Weights of a small mixture-of-experts language model, trained from scratch on English Wikipedia: 3629 steps.
Below are experts of layer 5 (counted from 0) of a mixture-of-experts language model. Rows are named router (the router's row for the expert), gate (a neuron's input weights, with its number), up (a neuron's input weights, with its number) and show model dimensions 0-159. Each number is 128 + 32 x the weight over its row's rms, rounded and kept within 0 to 255. Numbers have three digits each.
After each expert's rows: a language model's description of what the expert responds to; "mostly gets" lists some tokens that are sent to it at least half of the time. This comes from a sample of Wikipedia text that the model never trained on.

# expert 11
router:084159170114148115101155104079159155098160100156112171105165141124150173104104156092151176089156111104098121095158094134155159092159173145109110084146143089149167155095160107142172174145074116181107129184113168161170154104125168097086096119103081146173089152158100079123182154089174104140090091091171084155122146069127147164106115179110096143096090108169174158163072085147173173141160103090153164149088084137179098099168134108109109087169101157157097102159097102163105121140170107
gate1:091202190154160097089135133092153141150151147127112135127111147117151130071165160136147131114108081092099099111171123138114160100131147133150070148161132126123166095136172102166138130114106140189147118137132147176176172067071135067110047057128131122166059166126152096094153158082167177125097114136159154168119171121179130168134138143066068123055110141195116146131076108109168131148146094084190182110145143143160112132119140088112122100116132124182115082175103094134163103116105110
up1:133106099133088194134105134185159117108103080135116145120109153101095142137065194090153129095147177085134139093139109140098193103194105105116144093126127148151128108122118104128156117074180114130103172093142145132111119110202116128108212190095107192096153097152076140114161103201182117136155160119124100119120154137186129117082092073145156145168151116118132116140117141155121114112121140150090072194158109118136155099134119098092060141072202132149087150145123152146110093189185088
Description: Word-final pieces after stems, above all cann-ot, plus -ius, -eign, -or, closing parentheses, table divider rows and section markers.
mostly gets: " Clay", "|---|---|---|---|", " a c", "eign", " of c", " elect"

# expert 6
router:096148165115133173096145128113198132122154130159093149100147151095172151097115138100177164086174093075075104085147116147165178114156126133071084079177174102148150165080148092177144149069111124175139120159046145186169141094119179118111099124101102137129097160150112131143135122133135108158095096115195094166083122110173170145094104135091127156118088102151157170174090123143130127170159095085175116132096080155168112109173103114085110107169078157166131077170118155165086138175123101
gate1:174125079108088137104136093083128170159140128122123139053107150128164132121106160094148140109138159131102095099139115151159220117169124064171112077157123112157123072138247143087155159068104115087096175144099136073066157093111121152130155139103115173155148109142126146077147163117121070175082158116170097214120156096148211156093108131111144130117100129119162133129159163172160138151129057121107106108144073112193096130115142129098114139152111126159139139128145138149139120167141117
up1:089113119176119138113139148123121118151078111157175143089149137179125085140106115121143156128098135109135055201120135138134138171112109122113108160119089123092166133094154096061177138133136114080143181138115131063101108133117105158112110100123106151153110177145121143135168138121109111142126090163156164133146114160147181128107101137126126103104122050128090129176186136171146115128142200127108067199122149114178120183185173082205071109044046157115129124137109123148071125101122052
Description: Opening quotation marks or parentheses, often fused with the following capital, starting quoted speech, titles or abbreviations, as in saying, "Every; (ABC).
mostly gets: " \"", " | \"", ": \"", ", \"", "- \"", " \"S"

# expert 40
router:117166159087176111115128098137127156095137113162091149106180138159151159101076186116178163118173108102125074113121121112137146098152168155078093084135148089122180179113127110165149139182094134174093092194108126124153167112122191131084106111038098191137122157190114112098151166112162108147113101115149084142136164111147123158131095177123044127121125080160179140146124137161142153165164109102145165159097114143135114115156194094086135091150075167143069122183113138176149096146157086
gate1:097126093119123120148127094084181154083132104154064164083173155089150153174114151138098124118132081053155140089138136134138130067172103136121095137106133095156178170104131065131131155144075106126066165168136140116114137135132191106088069116130044078170121156205077106114130126103134132153126109101132069111145152138177111150073162171151116155060111086170119148141121139186109135112167146118139082187129128161156106144111149185125124111140095131158097093142077128204119153141165090
up1:173176123108084123139122147138112140127146174134177138119074136139112100155147072135089128131048109115154153129150165141139100049168169210080119154094069099099139190115099191099136129114120121167135113117107114159124134136171191148129172137137086064053154103091141131152134155171154165156124124097104184125125060141180084144112064138150106114154160136106154170118096089146132149153054086124126125082099143155120109084124061111090125171143163088157081116162137140108157142092117096
Description: Final pieces completing words and proper names, such as Rem-ember, Fem-ale, Town, County, Province, M-assachusetts, W-als-h.
mostly gets: "ember", " Law", " Town", "assachusetts", "olis", "ajority"

# expert 24
router:043146158136164121143149131102163144108151111146127165093164170160138145104115111105139128132129064094128116123175110165138155082183148104138099112123168117167153174069144090142193121126057082148110161177067139168151165128103168090091101077102126141152120135181061097111125170087160122155120079085160079135083141083110151142081084163124108144071117081154145141171081138177176157136143121126140157159069092157147105106178146153090123122153090121180123115187077126162090094137146104
gate0:096123142155122160110138099126133115062114060153091159111136161112146119093162103093092115099108067151113105107171129173119140066190126071070075134139098115171185190108150101136160177136124098184085164219147142116159163117132092118133067103079092165131096133177102137143150174132141103177088130057112063122084151139135167147128098134139063135141091062146159178149112153162143155147172098124161122113099116153162121102122156089097112121122076126176116130173119123112157119095161131
up0:169129119098175091095143126080116147115158161163114151179110167171146068097131143134114120088126166118141150162096141109136206162093126074136139148120141170111093132129204110156155126165092085101140063049175130131182091119106136045128127163136162107104107088071170165145140082108175073096212133136161117149135127131136134053161136124149173124131141154091129150156095130115174087068108120132133112136132106196039103107130107099176101123131168147106138151111136128153176148119128105
Description: Plural and past-tense endings ending a word, such as -ied in accompanied, -ts in Conflicts, -ies, -les, -ed, and name endings like -ie.
mostly gets: "icted", "les", "uments", "ies", "enced", "elled"

# expert 18
router:111167163088166104100171095099172168107156117153102166090153171134150170103103171087151172096146091101106115081171091147158169112171164136113102086168162083157155152110147093163163157168096096163100139168102167164175154102110167103095094103088092172155081163154093088105149155091167103141090089095152094150099150075119163167103103173107094157096104088175165161148090100156166157157165105100165158157099090138164100104160136107099096085176105165162095094160093100149095123151155105
gate3:058161142054099073080162121144170183091166039132119145105131185124147151100128161076135165107138122108091125123152113122155198104175144140096102097163112125138123161075124094133117158110083167123080146157119215134125106127116147067105093137099125174143099164174119129114112150127158096169070154119138078168115167100122168155118120169055154154127114094153133146112095105176079149138155112115121173159125115137124116093180190094096092097150139146185135076128107120098069133128167105
up3:092169125004108095120123141142103125098136091134163104122101187152093093178090167116121105140093140145122160125085161093109170155160159157171155144087097149131075106126108156146122120183108181151096121154089200132132147153159160092169128046089147124097112120090129159112128104075149098127136193133154144152197124104129170144148078152063155120162170121155096103071163090167171138123107145114134075140148156103110163130170178082160129163129174087135131105120139129122117171061126127
Description: Closing == of section headings, seconds digits in geographic coordinates, and last digits of years, plus pieces in taxonomy infoboxes like Trache-ophy-tes.
mostly gets: " Rh", " Barn", "918", "ing==", " life==", " | X"

# expert 19
router:092158171105174122098170092100157146100163105171082161102157165140163166101106156100155171083153110088079105095165092145145163083156161143107083089165168083159153153095149098154162157164097106160085142180114171157168154102101170118092078114092099167149101157157091098104152167113155114156094091101162093155125156087112163177116090175099107143096118112170165147152091096155161150136162106094173164154107085147175100104172133100094090079174110162167100093163085084158111124151163108
gate5:085232163095182131123183106124146122148188147176104174100116123102151141139067146111162113082199154096118127119108097119131141088156122128093105131132155068127132135148122128141161132142124141159074114118122161142125107106129134116052103128074072146141111143166120077100105180088134131186165143066145107135106136078079109191178080145081159143119099152143148142185136098123121147194161108087157136145095087176177118103132172093105137093184067129125114070153103144114175095158136119
up5:136132086118115136161104123135114159112103079116174119154143120107081129101137153113143193185130092092123063163167142133145168122100139165124129157174134137136133117127127159128081152090119174107171140164047132121111183118144115110166120153182123107073138148142140098114154169153093124123088096147111150139147189084241137104120125169136124101119163069149117142091088164124147167073161116102137129121093160013079112159151088107134107160096149162138155179088131144197080139060145136
Description: Past-tense verbs such as quoted, signed, promoted, sent, closing pipes after percentages or parentheses, table divider rows, and CJK byte fragments.
mostly gets: " sent", "oted", "% |", " promoted", " forced", "|---|---|---|---|---|---|"

# expert 8
router:138162147095164137114139117085151114101165104164105146105147144113141132076072183104154154089173137100107089080157116161154162093150141150090096055173139107164148149123146104140147200130101119183065111185105156131169185101113164135101096121101100167127092147151074125095171147092152124133102084098152112170105158084119146180099106172100085158121128100163156123160091112154127176162147128066128158149083069171165090103190129085107092103155121147156071092166071116144107131171134074
gate1:128101158134114121074162098093125104137173135137146132113185152161136147094089187113171115113107092128088089131131111164146141114184145149084107144129142093177171175126132108126149188140126115156092134152134128168168227092161168118119088153119107126103129104128138067133175173130113132134074148108143119163124190114133137136087105135087072090116083186158095157172138139164146138183119095093175148158106003155112114108213140094079131115113147155144152105125075089179089111116125107
up1:169106118093153127136132112102147146117115157111115148098119117192177157108130113109180060173138122157109193075127102147182133059176150115106163182110092091183150170113051121126149106139107112119138160129133145128169190202191140122110138119081114097129145102130130112122123091133122161130137202130145093106186162140157093106126158121151058127131117164102157169145125135116171148156095122104127146146156148163146095041086112081147121190076112143135111136148124170202094058128103076
Description: Words inside names of institutions, awards and programs, such as Technology, Association, Award, Engineering, and "and" joining those names.
mostly gets: "echnology", " Association", "ation and", " technology", " Award", "restling"

# expert 61
router:083147151100183114110161107085140141110143101170093151103163171100143138107087152095145149112131135089102084090162112147170164089155156161091134094170172102175157153080136101148149150159083116174105134166104155165167145126105167088117109111076124163162107141166085103096142152083174110158103102090154098156115165093152167190090082162120087167110126105176165162164106114155173154150157095112176168171118060136172099110168186110106085089162129164170117100182075109179120109159172105
gate1:149164151070088156144144127107163132140156092127134165068208180057142159112129134105166091131153145085112103098145120122120167121126128154084096122143099106171120125152122131120172137106131119139122162155029092110091168121129095129118130130092115150163137140179112110102100145103098070191087093024129090147106226085088131172078123144094158119129137099175184099122127088124166138102202107078133142128143100112153119093178080122091089142161125118129141117163102069156110122141151135
up1:120091131120070209088105149164124131156125127128148135093240128101164120143093132075122112135113135106118132105154144102182208164060110148099135130149083124145127062160185114059120110101131141138171117162053125129112199174171089121149158092162168164174139128160104151157115136104101085141117138100105103150116166111129183109130148137115109140119115105133100053208140111098167131103159117114107078111138112089165100122153086143134109113123128057114130170144069089140090139093160128
Description: Final pieces of names fused with a following space or punctuation, such as Francisc-o, Zacc-aro, Sim-s, plus W/L result cells and figures like 88.
mostly gets: "o ", " | W ", " | L ", "ument", "aro", "s "

# expert 0
router:081156166073157097111160094115139162142151136162095182116164146151158170140095158085188177073142086117074083091153079139123164122159143128120103089143146103129152129084118098126146157154081131160093125158102142167143147106114159128092100073099114196132089139181056099142133171095180098141098084083150091162120171073145175170127117172118120153132140122160137172164129141163179126126194070089156155138115131127161097102165178125082102065156116147159079106145093139172138122147168084
gate1:147160136096121137071113140130125143124220122165151107119182148113123173177190095118126138098150158115093161096176109130169153152097164138089080044144106041140169176104131113098122148115077139158132125116115130115090110101107095108049125150110183139132127162183168123151161144111112117159147105101148099105121127093106165168120124113163125144139111100115142094092130129167137166125209161172168144155110103131123058107107118136096059063151121141148198062160146095139129129167167071
up1:081103169162154168122176127104134113170103152134069106106153114090145130071080123081189137116079166125118133152155133132153148133145100139148030148131161148183160142170141114085100119123127183113153231105150124057114130128160072098080146152165198131156149121095125105060156194123159079101108127113117152127088146150142160151117125128175090170085092107124119086107097117144172098173069155133088112114085124083118077147134198131068121173126129148143109128159114139136099122109116143
Description: Word pieces inside proper names and foreign words, especially US state names and first names, such as Mich-igan, Ala-bama, y-am, Jan.
mostly gets: " Michigan", "ansas", " Virginia", "hio", " George", " social"

# expert 43
router:059154171129131184131150093113200138115140096171103195091168143124161146127105160101146125088116103115108121140148072161112145085175141099140116077147139103119155117111140127100137182104094119188075175175096160152133160124117147133133104089090066127149050144130066108134192140067143063140111115127138075160128155100142144164117093145139146155063103084158152163170126129200181196137144100123137137100085096153146108122146164095132116083138058166190120128155091127139113108143164127
gate1:125137125125096173084151077138165129128126104165122154135094113120187191118152111126124143109065126104099090096188164140164071112133101134075076110148117114163208163038100161169131125073097118138142152121116136128156160110099129133101144151125111118131145173150167076085107180111113129107090153149156068196139148120121115144094141167127052146080077057136187146103139102166137173095138123105138165111151124199168120101114121130097061076139098158106174104173138099096121099125114085
up1:115129121126161131094156126145113168166142117114102113160166124131088119101143145094113176120132175160110153130147104098103151105042186052169149123104123060127090072156104131135146099114117130130098087145089053192148041111110108127145039143138096162099138130108139138113155105130120115148128097105095153159101171130192126099127191122139121123120158108162136182156120131164086060163147090134162126200070152091174117095113100201147151103143103096114110155146160147200111173090140123
Description: Continuations of a word beginning with st or similar, like st-one, st-ock, st-ar, st-ress, Beast-ie, landf-ill.
mostly gets: "roke", "ie", "ones", "one", "eel", "zy"

# expert 12
router:105166160102160106111160090098174150098173123178090166088159166140154166103102180095155174107139090093089097088170092156154164095165158123110094083166155091155152144091140089148153168164093109170095139157095166156167150116103167094092092095077100171144092147171086103091147157097154110148096088097146085147111156072114164168113102171092076142109100097167176158151082121148162153160174096104173174139097093135153103097154135117101098091182120171159103083162094118138115115163150093
gate1:101140126152142088132151083091129188116121120164111177095137136131166160147101160086152178139122091102125135117156119145144153085184169108119091114187166044159124161104110095112173147124085098180092114146076130153198137083104190092095084056087118128188100160133097080037133158095126091117087116101155089139149156124121099164069071169127132134098127110148151147153101095149223144168163077080149133133094097092129121091166115097108121120159126133158095123146123133140122115101132134
up1:099135135047094070080164164118169064148170083164093104118119177093195146133163124121104137120080139091096145135161122169140140064156110145118131194159166105134188122157150127121158124116157082117107189112108084097111107095156137121091158088113147076180138132116112123121097157132168126177138135121133153121076087134171140093029123135121138120116117141156078131151073160111092142148150162125083101131107081209148119065162132157159124068122135110171135181152114107158109142082171100
Description: Word-initial capital letters beginning names or transliterations after a colon, comma or table bar, especially P, Z, G, as in MR: Paek.
mostly gets: " Sal", ": N", ", P", "a P", ", Z", " P"

# expert 3
router:142146159081137142085148052141121139128153148161102187089177134117146173100077139115176151066105114123104082096143104158131138094131106083107097103177156111153199150128128104131174129130099103184093139142125116173146147114091160113132104087086086166121112137161086068106141178101133150129119056082149090155127165080116176149102135156078120145104097106162187146152128151163173172131183070089152135128120103135128040105149160059096092105145113150159126104172101124163123073154169100
gate1:107121124125113112105121095096159097139157170135088174124092141123191195152160127133105176161103086129110101055075125157115112127203117113117091113128155093140128115147138138126155130159153148153049154133156128124157183113130122155101077149123129154125081145132108090107134103112141145158084129180139089108086140074195215160073128167123104118112135143153137157124117157175149140138182112060175144120117102155169071098146097148073090083141056184206181110161131155112113129182153124
up1:113109153164114094072126140136166160172108132108108095079077128129098176049166122119125095164073156175129158105133133127180124070144110138215104129146138124177108173145113102092156095142194062117129167096150106111066151132135103158140172167112110147161132106074138129211118150151173145191137108176134131099096105134100174114078120110123121134091083164117136097129093144149117142131143119071140176127079135133100075088115114172128139131098158171183121152150138083223140138171148117
Description: Inner word pieces with vowels inside proper names and words, like Mor-oc-co, Venezuel-a, Sri Lank-a, Vac-ant, Naz-ar-ov.
mostly gets: "epend", "ri Lank", "pir", "iol", "ichol", "ident"